Below are experts of layer 4 (counted from 0) of a mixture-of-experts language model. Rows are named down (a neuron's output weights, with its number) and show model dimensions 0-159. Each number is 500 + 40 x the weight over its row's rms, rounded and kept within 0 to 999. Numbers have three digits each.
Before each expert's rows: a language model's description of what the expert responds to. This comes from a sample of Wikipedia text that the model never trained on.

# expert 41
Description: Verb-complement prepositions. Prepositions after verbs, mostly on, against, off, behind, of, plus combat verbs, e.g. "fight on", "against the Taliban", "defeated".
down0:553473534399453579436605438530458501549479553493443565521566538482503534479493542462500536474473511578525554509509491503512551550516458555509510457489504468464561500550524503545480475479472541535500523431463545514514403461428472482491501489510462541483448473513462542538516449469449513532595499494550552485491483491534466485424507486503507493600474531408545519588521495531468475461517503518490403474467519501571491542489548482473575460474507459539525451531494500468526488477487481
down1:531478536519437484434497460502527449520526418505577542438481457515474559503456571471492500491484547531499539583486485526480462546461575480457513403469491553478477469546533482462514514455514479478531511495507537446547396479472544428429508410554542548481433418419529473498503545451472530465555435466504552572486498473452544470496518493488471477557494524490555540504560518499516480535494545461425471457477446490503529512460516575462554510465471531554492485485555476523536510500487460
down2:464535473530493563472553440496473482548468499489501546509444484466522421495502330528539500442571546532534514465531489495520462526481468471486562531408484515540502454519556535486506485573534415494500506513496464555501554530493514469462523493505534476538481464508579522526543472559458476479457466488461565529537520528447445528429453521493470490497466430471480537449564491471469472519455611485566529447498484520483483516490529506426459480496543489530480537503441562439526527556452523
down3:590572495484542572562548508538488463478438511488549497494556478483557494426477411445463462484496550517512568510498521429573486495517478516488482379476497465458490503453502452527533537519524496472558522493487473522485551547467479580547528481504474462470539474549509494547472512512454477474495533504483468530454426527465438462459454491568555468484490462500509461611449500469463495568550527450444558429436469443471504577543502501510475556545504528544440495486458519492502499460458517
down4:430507449525456504574479547497495532448530574540494497461509479564525572525484437488456574446508500558486484463482502438460531502436573519460461548429523483511529557538528550486456432535539505489508534542506584538522448482504473448488511495554524426454520521469509460484512528522522459543504477527498460494448538492453483441506451509487487505449519504466464514469555444519506369547501534515473403513475429435580440491476497532467483546526405528491539481530553467491456534515466470
down5:507486541471490514464547464483479560494514546468436505545458578465509526538482546537485468399564442553460515473530542460472504580467443531513517465419534510529478525458511528497432512573479579502521489537569483546484475512496542491524456561542492519470426547492536517499621465465486461430568456474532503465495527541512554431470443502482507453503507464459465507498534476528496446431495487434569470557434480556528531502537507528490453480477480518521458489468487581558532511540460428
down6:536460545550470514459470508436513431490490448475449531469438418572508498525517501521498513443529457486456500500503500474431443464522520508518517539530480454497500437451489565505503435474478528484458549547444462515405528522455475522542490524463479516525500482520565552485494443515513549427384435493432506466533555498446503434450480451493529523520529419534536464534463497522590547516481431447465527575476535533470550533514538439499529513490520504463473490497535492475403420543539510
down7:486516496482458512480562514534458519406474476457481468454499596456495521593527464488581477462481496449547461527503481500537443484464447583549413529546561470488520476497469516477516459498503406517521500505500502525500461514445518541458526566484530574543507488503506520452573515489496520511506512570549498491446534538553459533428520508498495532531535533386445464479413559566483476551489508500424497500559578515432531478552563559509520490497556483494511515493505539475460514469467562
down8:488525414525513525525494470525492546439465458574539571516536551569599491483486409522545513466443548426526549517468495466571568484516443524473581465513525479581459531553501540485538439534496466493540456501512457541490439517512540461552559482501495496540489490470555514534415484501446467528554524506531557520505537488514499441518498469466437526505523532433525570516524515511541481567589486537522499430529496552505449439528533531525546542521512510474554423520543469470510497544465484
down9:484482502485471497484533486489549529464566424498520529512477552455592509397452403526510503568516443516546437446524519557445433528457453507451526519546482484542485497503536458532536521473560544475473465512522457519418461506527517539497542533479476505527490518489511435565421406529464560514450484508541487560517488510485487430505531490506475468482499462521490440463515465436485475475471530506508425553529518548423512525414528582541508556451588521506495566488524543516539493510442515
down10:496478547474477454462462461536555521515393638506447472476509573539428480478522526516506566498489435448509451530499531496531525422523489480561547471456567453494467490507474506506442502522431550473493496456481497508455416514416480513459465510485440484520549555537495518490577491451528483511482435426442503476537562515504507520518493505541548567499480531448465474501506478445545484482506438519528465462581452495520534567507453482517467466567514508500521477558505492530570579548461514
down11:517501492498529524560437555467520543489476540491475489522475465545517517469491535464463543463482397552530575497566491529527511537419460497468461564523536526521462534488442477436448506567514471421486501477528552567455538468500454451421473553487495467420514501551557471516528516510505482411488457475480428461447529420567524483474531490467473524472433518483538535496459469525462457454510519461554513436520531528502520458495473491487462614450551490452444512433494478484450520514419482
down12:487457566521487507477434495530478523503464478528533464426554482464567557553526426471516559476516516566457544486483483477439466547471489521485553514538496484451463508473581518524591536424507524439514485511477480510489445466507497443462506509529489545474518491462557494514488463491537537519590507418626521506469488526476439495466460429544413467468472516487511416532522513530508547479505503493481494492466442564454476543437523549495486459573410548569508477548477464539511554518554505

# expert 26
Description: Past participles and verbs. Past-tense verbs and passive participles after was, were, he or it, such as served, released, designed, recovered.
down0:505439493531511521538508514457519510505466510493487442591443458495588463507518467519558564503510532508468523495474511439548466458490481477396521547515500509501463504515485560499459546506498445487503555515496499551475487399502524492572486472497520481507602547524496559498517532504477512478459496502452457497620544557478455514530494494467460558538576600516468494443442429522523509535577534452497517509511448462528545479514460509505415486493491530479536581579476515465429506549569451
down1:564562557525601530573505535495452558546469544519498455483569532513506557493497481443436515504509464564567451524541520479451575514486441510479450431512516534540506500513598495458435447488502379487493416494424517470581495494483532485502531484531475541550569497523456488494545477515513514492468452473498448501497534512452497465450501499502486507483521560448494562510510494485477519472449557472501492468480554499492501534567506518509409444471532522555428458491511482467475440427482565
down2:419512634492518518464498468479519480492489510505477465531473552404544473419469540446524560477493472559506448457465505488506476514430585450475513511503481489478485459551494522453527509542545515435452491496574401527466511482465548438483538535446514444510443462463429555509457498542521486485525445501464503473517550467542490513540548580533465531457518486580510501576473506481440540498456451476471548553456526525527486552517515492454537546508543513569428521517479544463509571519478506
down3:526448474515532433531512469437567544438505495501509515495451473496512528573454454476530462473507453525469570521526479511537481522540415483483469508570465528559417499518519517508449437540459432523412556512584537446512541511499530489519514530504482524546542484563494546511555466424534598543537545443564462441542500517506487470467530468508520451500522516495538468476440488528477487526527479466581490486542484544498492555504512456465544499457480561445545484458567461527500588549438427
down4:457470537518431520476514495454447517461511458495485526418504437528509466504496599493483520473518449550503466470540493461470550584467505439446542550565521604529475495521476456556455445479488461499504521463566452517517519514496512516446488539488494420524460516533459517456433526548504548492427524526511531459455474462497524505467534509513470540505518505467485474472528488425470514488550522397455501542388534523492556470491540470544540550507538586502498549566453469503524542423410517
down5:574497513505468500446474538456511479535486442537483519450474536442502446485556534531599533504548497507530522428473567514435513591476485564487506448497518461483467432556489482569489490480524526482572500453502487547457573463510548516470488515506479440499507451494489546584485603556486468482578483520514507530517408511494445467448456515527514453476522468453500565536464471613475548511490464487493447479450428481523450496498486502513570455403499487435486505494535463514486469518455530
down6:466484489494494483492535519512465506511472438434483490474494555536517491433439495501534498398480582527476491468474561595552535552552500505566453482519516485573507449485492457452492571529412573488525514496532490480619510535495502543451486477436417506522451503546489575520474547497508461492537510486554541506535486410471505498451477581523516504429530582490532480490425488478487535491526493473516509507518551588491522595494534490563524491521549471506531445470513472439528508444510521
down7:538538512517508491446431449540541481485496494525459513528528462494535442500519521508577452511536535468530452529476481483566503442460504504528569401456522523503535442504430454496519517468500504516474513543498399497414519475503453518533448492474602583463494500512483521552477472500544529473491564424514537439467516556490532520439446477546497532420535542513534559558518577447537479429504468537538489506488490545498433563525579511482555499539444480487570467450459478485475491424519513
down8:516565576467460500461459467521504544525515566514469472480436581510509511512435479496477563519553441571524505463598585492481532390420470459556460523558530458553561543481512518463531513516517540497539502532499503514467528542532604447502508517476472546505524499518493433494547465486644537577460521451496496576497519488570446489469509524479461492491506459552461459462539505468502511559514527499561525475503482531515513494487529470533459462467541546539541513508478466523534528564496506
down9:559483471452529457500506504427533531504498476547490464502528442501508477520498435498499517498453489596492467521495399490456498464452500499588597452494462468490462513483504542413510516538473431549561457529514533547509433508456510499575469473506456454605530489499535603550506526475508479529554501525459501491574430502475530529487529552530518496514537549530492472508485580529445541568549468479500474514504449492513465529511437505413438511455450521497474524532404474506564493498566508
down10:472513517482480569467436542547535454514499462577419533468475387501497504500522532484481472530538505534464488416470534472428549474453460534505469488485481535498549548408565543505493472520521599425542527487490549492463489514501467508509464515508473513484472505428479444577519507496487577564441535535461471431514546557531507467529465496472466541554565521470473485504535545494543518509515510509429463499514475531506510493511536476525494580554462473429528410532489478572499527526475388
down11:525540504487543517471546417469514464469483536478556557515417492455466447442453492499576487435566536528481532506439576501503515497517419544491500456474512553501450491507545506542464503581556489450519478525484389555489537427472548500447546531470498498473473468485480494517465503576483519499562511459449488404548516419484465528518529606570506529499534477475477567502533473462528499524518444476489580512543543492492502495515544483446561508522481553420473500519532533442443523522493501
down12:464417478522524464440504506476508484513478491530583506544489498484475505447553423488480451535532561446483524464456491437489447440485466571452454511448430538501485555447466436579520529470533539489556490519573451451482464488555445467554496509577543443514555488464483473431475519536460420509460508510437477512509497516574515472575473454497442483427572494596532529519508469504558505525449533520523458475533484507475480508439453556526449472472467539539538545492512543537502526512529453

# expert 10
Description: Foreign name pieces. Inner pieces and openings of personal names, often Japanese, Slavic or Hebrew: Miy-az-aki, Yas-uk-o, Hradec Krá-lov-é, Jo, Nik.
down0:580587466497462493486410478462446465522476502423560439587523536534544492467522497495493541488530544534503497569557475583551548541496479451464482493514470514477556458428423560490466558481431494529513488495525490479491558587456529531476505470524561514531506498566499428512527498511497454447511482546501485410485487487476432478476470575516530515441480497516489464491465491459481536484467499544471446502475499474426566507503525506459538428444537562493482455519503533482511544459502619
down1:523459474526471489463462515554498460529477401476433467486504496440519453539530477522530548544406473500489569486514471521452525565527483542474472511500540561493441451478556494470448489451578492438553407540550531527491513580438537550560519485437504440472459500454551518516522571480526499496454516580514503527466484436537471525580525562531515499471490483522514472441533460528538499474506517550433499478451536506519452495510466439469511531550500507507541518498562502450523482518531364
down2:570532469510422521442516493532497471507563475526459506479442518563527448471582481479479518531428544505535490531547482554478531533436496527546471463421496515501515596489413513480506453492460455480488511517482464577525473538525587570453464446522507545480562469489492471478513463547443448545472500477512528492506516527524576532452520520502478462493481445442552469424494540405533492480488436461498429515433493485584525559562441490517501483467565464492466477505502553527524467455493570
down3:503532527541461507529516467506470447441473460522460541570528441448597494492542398524521466476486458452491510442415488470512410483486561412505453535526550583537512537533465536505506502497488502482486565461502491518474454513483467505570442509512571497507484492525496521477525524523500491553604502438481470572524518488471495521522497426459518476508556535509479522413526468492510502548493419491531486479532439577502552490423489456467499490560502595489527481537523576481508551430502538
down4:503521472547512537527486434568470538547524558471456416515573488468558468495521388472485499483513548598463519477424504450460471446510541481471493527458498499484496467534440542433455495493588379554506479495486521496463492518523462471504518483457447455465534460400467504537445457419450537520508431440551430526517488549477511509514438432506535487457499490558519541483520433524488527436474530478525478521566551506487545511489438481500476489488470479475490483531472476462512432498485459
down5:489585573491514513521467566503458460532490465598463500552540490554468449456497472451538463498454469530477555521496526484552506442497496586467509553530532441491472507476503553499487511486435594543531445568553511525459474459528600572400479490541519527535449450500431561472401487528549442482484481528499513481528507546508522557459521440481536491484483471563512552393518521568484479488467476514497470469502515482490484494550509496496486521463491500572409513486567528495479507491498472
down6:524465415596479607505510478527502447525497520440468500558466491429463549546487493567512436454440482538489528521485520470521507469439532516455463520498504442533508473462491446525502529544557610424495539482510535475444475501528463547526470516501525413499516496541525517491503467587467488581480530450478441475485481454490491462463484456494498490485537541474477432416446500563547431549534450497537457583501506510615486497472523488481490574471520515545525512537483451492503543496491466
down7:495495567445527506482468511527494504432556493467434499529520501499480493519464454500484442492506438493471530365515464487470511544454535587429543551514487568471432457517523506552502490544503536487437491452474555510534486515521454522552518472513519481425526485516503583454401483522480493500458557533491511521467539493514547501521435497552519492491463522525508528540462483410563511602468498556450542504530444458456541539513564472483504521493547484565520426482445541487428456538419458
down8:494537484516476522468503511451517545548562597494491526549528484449474461466492491465473559540476496494459508560491505491506469529462466485517494549519544481488490496472489531484472479409539492540549536402539500567467574502593509596522471512443516475440460482527499443487548497434491494589505516444493516473552473511504487450542490481506514446430489559537595456517487452486411523495536502448517573512615521454444482528589493438495509513463553475480510505482485508521529513523586438
down9:462473477520504603488522477457474545516445429520483482491483452550488548524524493508544545545526480549509485491531538489493521430501538511550472528487440507501494528451544513490527547429551516466475485425540430424540453493488490476522469496468520454559531532491489502498527462485475457430488533420491497391390574456428479467475480467463557528517543550534540492531456484531475402506505500504559514506505502520613531518514550489493467515510507447531432473513473508414503588481425531
down10:458490513473484492513404525477507516480535477481564541480561538482474516500482491502543544512462506450507505493469489452521526526523495497437450533609478496533521484542495542432515427440563428490466565484496550440556478531486564481531426515510560478604486523391488455528466421479470522480589571512453508534478478461519530480456428535473525515567404455512475447508470499468509512572547508432475513490479547515453532512439519514501446496542504499472500527434505456555455501539538475
down11:552525509459421448472508540542414548499465483462487478473516462533535499526543538481544489457490488443484531463486433540454575524446514527517566528447491479525537543487520468470495469570487525580551482526472448543494497452491523528515530487491517538434524563497543493518475495481521620447418470464455491440512455552507525545496525507552509483530489486423390523606569498553502502528512442462506476552462533516476543422475521454540547475495524449455447592470488476470493470487477496
down12:542539499531510519528525542564485526538473504548516546479460474525500447461538424478509482450466465458498529530461416448494596480442459500559529512477486518473498512540508533475518439476594478476598508501519519532488542443528517490500463422421498544522526525515527450486447519422501512459500449553455505510533441571504463461489529478523533425508462533446431556504503475536451481539485465569492557484507502455512558529599438547497469486499476498445501430531601487522560485547556462

# expert 54
Description: Numbers in scores and stats. Two-digit numbers and dashes in sports scores, goal minutes, season ranges and tables, as in Nordahl 76', 1979–80, 3–6.
down0:408530588427479509482547493488492496526456503500481456546508535487504546463571499497471505480543499527455504438575484555542501531485454540406448517550518571471497450504442505484498491517499498477475507522494519462530460513468479515492487496571443568505500477444487460453539475518525465457510553465490577502480492482567465458522541531534503508523529469527543550459535530514483436533482494555443523380510525495487537499495550533551439454540418581437585572473480575431557465552499505
down1:467427509541480480576509481468515466473540461526484512457500484539545506542425505557540562551491515462493489536535517513452435517550523454541501511492490511503522443503508522555418448520452504572480545460468487452481531480521473423516519470410497528510526541557503496492449463454536453532472561441561478615438538445440523487487427570454536473463503444446422507483556539528507398459542439484480506553495466508541509491587548498523489500483546516508467503484525483428540522468549489
down2:540531506540445528533564510442432472506564511526495557487550505524474539497522476467509493449495496423522482520478424475467467547437549536547496503452481516561525511494455534465510507499480538551518551542505484513466544443529518520538519462526496480554480485503515479490516489533537537503479521444559464494501464587529559525492513465549548481496456426536498488530382464475558551446554470478485476446511462516447522468491550446553410516454495470541426468575612456529468443435403495
down3:523528444540436553517547456570499494535597491435501487514524438564510478485454507464506445456513528531489446463522436488530537526514550561539534499479517542421464533486505431434541549489482558478541520467463557549532567518519534456489475456443443584535466470467507579551466556481455482604476488543478483478524476433443455525531512508559476526554443514526506514500521585514461487539560438546475505481508504547424501467510574495498504545485505450499466529528491429514514531526476538
down4:516509428474533459504456537455463489451486554461455460509463476419487417559413536511488464524529518564464507486470490468439421528493503532542499517578542462475478486509526422541503417431531451499445497497499455575516540568480540540474438532419521525461487450514488479506474527478516487458528467476547568549467505537437511522483540500535488406559493498517513442455565554473471472471457532561459529500533536492422541408472520477517482523524469485509483478474441435531486536458513555
down5:556523464563490441523495498479518475514475447566539547482483489475478456486490470524496470484517427537433435502522499442433581575470519448555547519473502390518541463566525559512494468466485519476557435454526473500459527467472442447613480498525526534536461535474428521536461446496538494437483466465486446446520548470547514486464479505532518435508498437455573479471472511544532523509498515540523445469476522489561539501469405556506444534504466513476523536528549532498521522470401459
down6:504559493478480572432549526536503486438559496466516507448483538484422492574471536437475411521583449486537493521398510488568460512463510471450399499474503488553428504495494456435560475549557509465534446464472521444484543573502498483545423515539490532462539496462479478498541478531550503577501456511532451517558491460537512495507452529576486550496485444501496507513561499523444447486505468461483563533461492554493436506484569492459477524505512513558522483517444487533507536471576549
down7:465540519608508502513534458513499472418474511481545465474527476474519476553497520582530504531514506525522462547476542536408489541504575504463562486559506568465455468436482586456445540445535469472507504544553553461500502507507420484530516456513493428487509475573461587519491499512453502543502462495501507452532430502456575485470477454492471516495478417532533524540517549478464565484463499540400502456484533512442506491463474491424565531487525526564465494557502476496543538505580439
down8:445511490443526556498446453526446477505483541555472561456513543488420544481439509393480530490526464509512518472508516493506568434495469527541529470518464503399546485529438436511461511498500478572549589478428511488530455445466560486532487529474545592529519412517486471564465455535499493546522495514515463454524517510525495589501534440471504458560492542523507560526544543444489458574477535448542431513519490527460437514508520422432479501457499497518459478479495475491436490546523508
down9:503477517494509532533457537480497445512489417518475553478498501473433554495512536504449479474414487524569530536533517502502542510539532522471540519448519505508405482466456535508439500552481490474508477545526501470500427506469446449510456527405483548478549582468422526478499533491474515492464468464505486478495489523509476521403582479511459516559506536420459525574536547476553561500464437456481466525483493499485528543477522563538488551536504503538514443455521617616529447577508464
down10:477547464425481521417494378508544521518473526533518532465509537490481463420469478515418529546484515507411530456474529490452544478538497484503519494489455492485587483567506555395555469522502524521453466507520527453516507497575557540486510478436481502519481409491594485464460443484449467580553523493529524509493562534515520510488519489519488480472454487482474566561465513492489514477518439487445501542475484466480495543544558497470449572510456517538465535459499604422499466470547477
down11:512551520415419553468508581543490436485480489495490469512460601468434446498512468476488546459528511454575451490470505502513495446522534481523530467500469482489470463532512515490454450461541479527520503458536473482490592482495501446435552505479528569454453452488496565481405521488524501513490530459513555500502468531456471554539522460436498441471487451520521586529543473556536499451511520479618476538564538447600511493454575524556501535512578535524498523504530484504459538494462526
down12:462508541440518556475604414459518477524507514559464475506492534542475502558484544453573574518596505443534514565569533538406501527490469492464544448474509486468433496511493477538508530400549517514521497481512483443532466502485574530428502407490554535513548487495529502473455464479485547522478474558543496497513501484479450604455462561475543570460477513489435494498494450537512536515499540455434527435489490488515567527498465482522506460465521462468492548513521530474469443533433529

# expert 6
Description: Infobox fields and coordinates. Colons after infobox field labels, and digits in coordinate strings, ISBNs and table rows, as in Location: Niamey, 49.215°N, 978.
down0:502484485532444489499547491537429558539521521478538460575518495520457510517493468509476508455477515457575571582452465455495563562532429452550527466454452458477601551408465528549495534481522478423539622475500442520541451532509479522530462496505543502540536540555502429479507509455484452485486496528504463471464530474452554454485501433472502423481468442488460455479561519466543446547528524484497484493457507554379490484501477525446456449526475493487519452506461507495498507496470534
down1:484509522524515495444492557517471427504441496629453492473444488462481499566516519613499539523482524522518466460569531489445472550517492516485535547481465525508457556483498445436441519493504462493556521442477458535549455486540496490494513585554572481524490569479469530469453530510504524518413480496560521562495498538500502524479440492458541483476502432508550483477473544528519447398476529511489529523573488476395534498575510487541456465499469497504517397539555463495523485458548531
down2:368487532468425539562560439447499545463492480509517489514549523554483479522503483449394496448510405578552569511473492502429506478503490460529490513533445530522547540459479479409461486458530560496500528527407524464483461548444533486464555479494540459583536457474436493549565454504526504503532525494538520508530494492504492550428518556430582487577447546526458481495483505460478488524492478548477520502509463460501504509473476559506467435485443541531503459527498523485473472478491473
down3:531476518562448502517458513493540608504492560521397558473517516546550475476439560478476504561525471499573499497441504503532535487425539450462581500524470502463471559539433522499556509502508536556482496553514491518500508516548460553545538487462445457572477464510452421509533491519459531487466539495543486481556480428481500520435496506510476523472522535459453446464391540470490546494461524521412540485517539539435545469492488495548463513452565477488508561515507504565488517512401449
down4:584447571545447470509492560418512505499543430565484450455508523533467461515502457493465537444469444518481515587505567519495495529516524456456487459514579506500462531531497518433498466527458548398484451496599512545511531532583495472534483450490520515500452458507464503407426541467452532517411472497503441553505529557461517503509514480524532473485463462510553518522576487549485481479544466528466432449467509478518490463506555427490508487463482456508571467492563520514535445460499460
down5:571511474481487581511457513580572550465478500464428533538497488462487519461496542401537544490456465477475518556450533505441464484552560465505518523523461550469545505558482498504457555539480515440510497495490548502602494447569523506489486599438542477483473450593530558509498491526465501480490518476605485492513463450546511473514471435509584567424502517470502489431462489493537532531524474509513494512488574494469489527524492501495512405473499453494507543551478479533529535573449555
down6:549536535580487554474563491493500471497544532538426470505489496516492515541557559503494525472423564572549521485497484477474510438429526445431444511509506524555472496442499521457509523474540505418443486509591524533520497483487481494569509455470530479488516427527535525478468424512548477496457507510409499512467535472513592400483531523518532506446418435437481459458505497472510524523466567509477556489491489502490511496496491558552516495550553563539523439434488572584534491556492528
down7:449487555499493513537492500533513472503520489521477473445493521484514468477551474519476497494578448439521595518444496479486472520490487513497535444549536467511545514545536450524432560473427469576466511546532545582454547455505485492466548501463484465529519437489585556553506458553502460550427416502510482474468455538509447536475502569566557545561504509534488470528549475476497454454554498550491461442523549497504417480514508547481478490555563458494459590461456467569560446469554490
down8:634484537472542582515486480544606531558488495532522513503506523588535439476495453546467525508447493535466446474540527460472509507560519558472498543461546514483524437489541403483506506525512418485463451536525449523499445532543495494536452500421493460479505548522496574569487481476468482524547451525378477459497563508477504508485487479453576482488462483508542512512491493544487474500539539561521463568484461486498490497510504533477493533426539549454544479542400498522501509542515558
down9:426561524550494473513468523539562528500492442530557542503517569421505525497523488397490481502500514516493503506394549592495453525497485532536501513502407438479526560540540478435497497478518541541492456509508531499519481515475574476451505559474583519447490469492574416482454464544496501581513502518462504476520498479533552481519533496533533544462524481435501434468477494488464553449422520491479372451503527483445477503470474483450519533461491482469537486444519466548444466496561554
down10:438567524502495467507472517460567583518467437534439496458488525495524532554514476492562503488538519573518485424442495570587487455548558505466531504515516514495526466472553499536547536630547464529494554522486449500507475437511423520553519441462496495581423484442538455491534542553491525501511486473447457502484478494499477475573512483551518472507459542508447448554512497517504438501462538556565409519468502502491437500509487499447465525535507525532555491455521518553451498516401519
down11:488561517564511530498460536505485604516526446511435547493495533518506460459523510540441503517496476462499508490479537468479484447573372431521504509528517499438555528520504446479453648500469491563490469493533530524456461528509525560505518467538461445479509486462516511486394551425445483535491482455499513526527557497525448475505474449445571500457494450566515499419544524483423520518438514460486547530495475564469474516497483512552519488473430525512489502480521495453503463590468476
down12:487441454537499569555497509462554536512523503460507475486439467523482473527478515524445544483574486467474530506509528539550537468474507444521546494502461526551501539493450430484466542446578564539458533423512539466501488543537453500548429492478554500521525566497483478456558450469492478407483448543504469496412462515452503511510472458532461438504479505521471514573560494498479517504537544462524512533373440538455448532460491512515465546484540573526485553440436507504475580442467426

# expert 8
Description: Line-start markup tokens. Formatting tokens opening a new line in lists, tables and headings: bullet dash, table pipe, === heading marks, line breaks.
down0:463598497554526535550521469455542508527529456520541450489406477577537459497495469521466485598507463450516388569546467509552541419548457495504478512512467517582513540480532495514433425537487483474480549545506404518511558492607501471565501465482507412484542531477493518463495516520470475496484522478472502523476538477510522451547489464431489553563487546566529531471555493529482435512560439468481541481488481491486482470486526447507497515544543515472509478503516559509507438539542555
down1:530596514444540471464468494502555549561545416523470517555513497484519504443436473515545510520472466531578522558479459484569509507519471484478449420470509509492537526489510491535498543524526546463477604525532535458504525481501420510553468481493486533470512497528468484469529511505437417474490480517536566547520466519482535502477449552517546500475458514508482508582483467402515501413482372512565524436558482519502557515519488553517564531596521563469512503524452469498532558465485515
down2:527470534504515532490547466474463471522465505529446552504513502472515544474551580526567496483514457480534496495541504492510548569510475535583543462596550509544556499521528479478523469491642497482541490421510551509467580495534558398534444554482534466455479516556492531478547539506524528454506544534492455520514513472548490557486520472497514572485477522508465566544458446460566470433480492492525475513450439438438490499503528463470526500420490487433462542460478457445521410502455513
down3:543461529495487548587463436473475554482560439561569504513554482475551491484552428473480500482474470511565474474499507472588526506577521575509530502428394512482526495574413483460503444500576473544524548464477502525497528468497516477517417496489529507498472515485571495465486555441485500445521521551493543511469522580502453527444468493496516579484519546506530516514492521417511460495519569519603478546514502524461522483501491503495515496544546498610469465509500506468521502505596483
down4:553445504500477487404455436515495545537465453556460472462445558466423495493509459525469481520402569507514510516528481441542478505394472507526486567540570538537483453477481583589514481533491470538536451424527548535485532493516497534442536542491537469508480533492455476530502526474520500486535537526453466511500521479582489494582503518528491548442531571469496530488504447508499485466490533462552517554535583487559458540461495458454494501485473543454483515506511541524584465565409472
down5:512531482581486537543563492518478478456463431463445431510517567483546482435470411455520501488549564477534517431499464406533546527429490583509510472492469538557517488559516539488582494468433477463520483530473478492466465435562528542433491423489444464466430502459479452463517487549477539481495464476492486509540535527453546537552460512472485467442500590559519530562511485482552470568499466468491455540498481549461548487456499527477502508579501504528474479536554532535479535438508542
down6:523577529510466481492534498488464455545484539586487476520483534489533513502431441535556438482520487470473510496472527465495509515490475496499544451456538536569526540463536496529503583499530445490490543543495473481436482644488526499494501442508496568514424476558557461481514471470437433491491463513474509541520577492456505629561559518551529446437461492470491533488429419479475485505448569470531500413499474512560561506490496547490518510492475507494493509468494564439478540476493570
down7:550605508422445529491546471496459505480508470526473559445476521571576540548494517514438537523408499533492519512514483426494505476459485537497554573520454594450468470510486471470490526523467569462547471441482437522462458547481542481482580506470507494554524475520507460470482466466489459494481532548529473498460555544493374508542435477538509464513512477526483456533458468433562502459499527473574460470582507534567498496428507540430518539518476474560510564474519511499491497537474486
down8:526442546447464445513486505556492527478521473499472529451538454492489541483475517479496473456427595538445481523517567531508502403510562459513473486490501518464489514461472399439560460556557404485523441446533521537464471545516454541436440461455478497496494470504543511454502585465497481470512536592464478534514480541431506410520563521480441526551489521484524449503537502429522522563452534493489452515482481456507478551554461544562596535546508490491455456498486499527480473533497512
down9:506548549484508524493553553563473465440456533455482439463444581450509470521461480436485518567495588528533500484484531493431507470546439463457547478545559470486513520480492536519466479446492523475496500547501491519485511497493517519431499513564481480560473560497468478478524483485517438551487433497573523509436568552480489536571519531583572480455444483585540491498490490543454524537575561517496442440561514539552455510510453535519509451479446485510514525493399527457454547500418508
down10:539530522469487575466499477496489525553574571546529551508525529439411540548442347498513514467471459464468560514443485533489502510494505531517473487422486577486457534531573494500455531461521512484454476480522534500474461444516547550499538484485468505504470483480537543513504498421423502508535461493534482509459508511519477465542459486558495567435491497423529579511522537540481423558552456429499500496469552527532430507493465514475548426513450524529521482485480401467531449520486525
down11:514532570538485539520487477474523521496443417537520548513561441475564474520444451455511562461512456525535507489517431489551496470528516504538475499496508559549472524525539449471583472515479534469517526497447493498524499511533520480528509523534521495496516496501513455501471515524477509433505521527545626485571624486456470460469500456470447540511514403435548545492530520444485480432451562541591495480516533421549469501511562548454471527493461514618472549471512461479481507489524568
down12:512502456533532478512547541481520430474517412489545572539491476489535561481504725491483486504473451497479544472525544500464457518459526494522420444478512491503487489433494537522458589456481523406551521471437476511538534448514489481534447454499488531523522523493495485497551459567525500507459505533476502487468492498502508494495503503474520523510489442579400472456543541495451470481498437507480512520563410466508491485499507450501516460467548480476505522525462464519574480578527504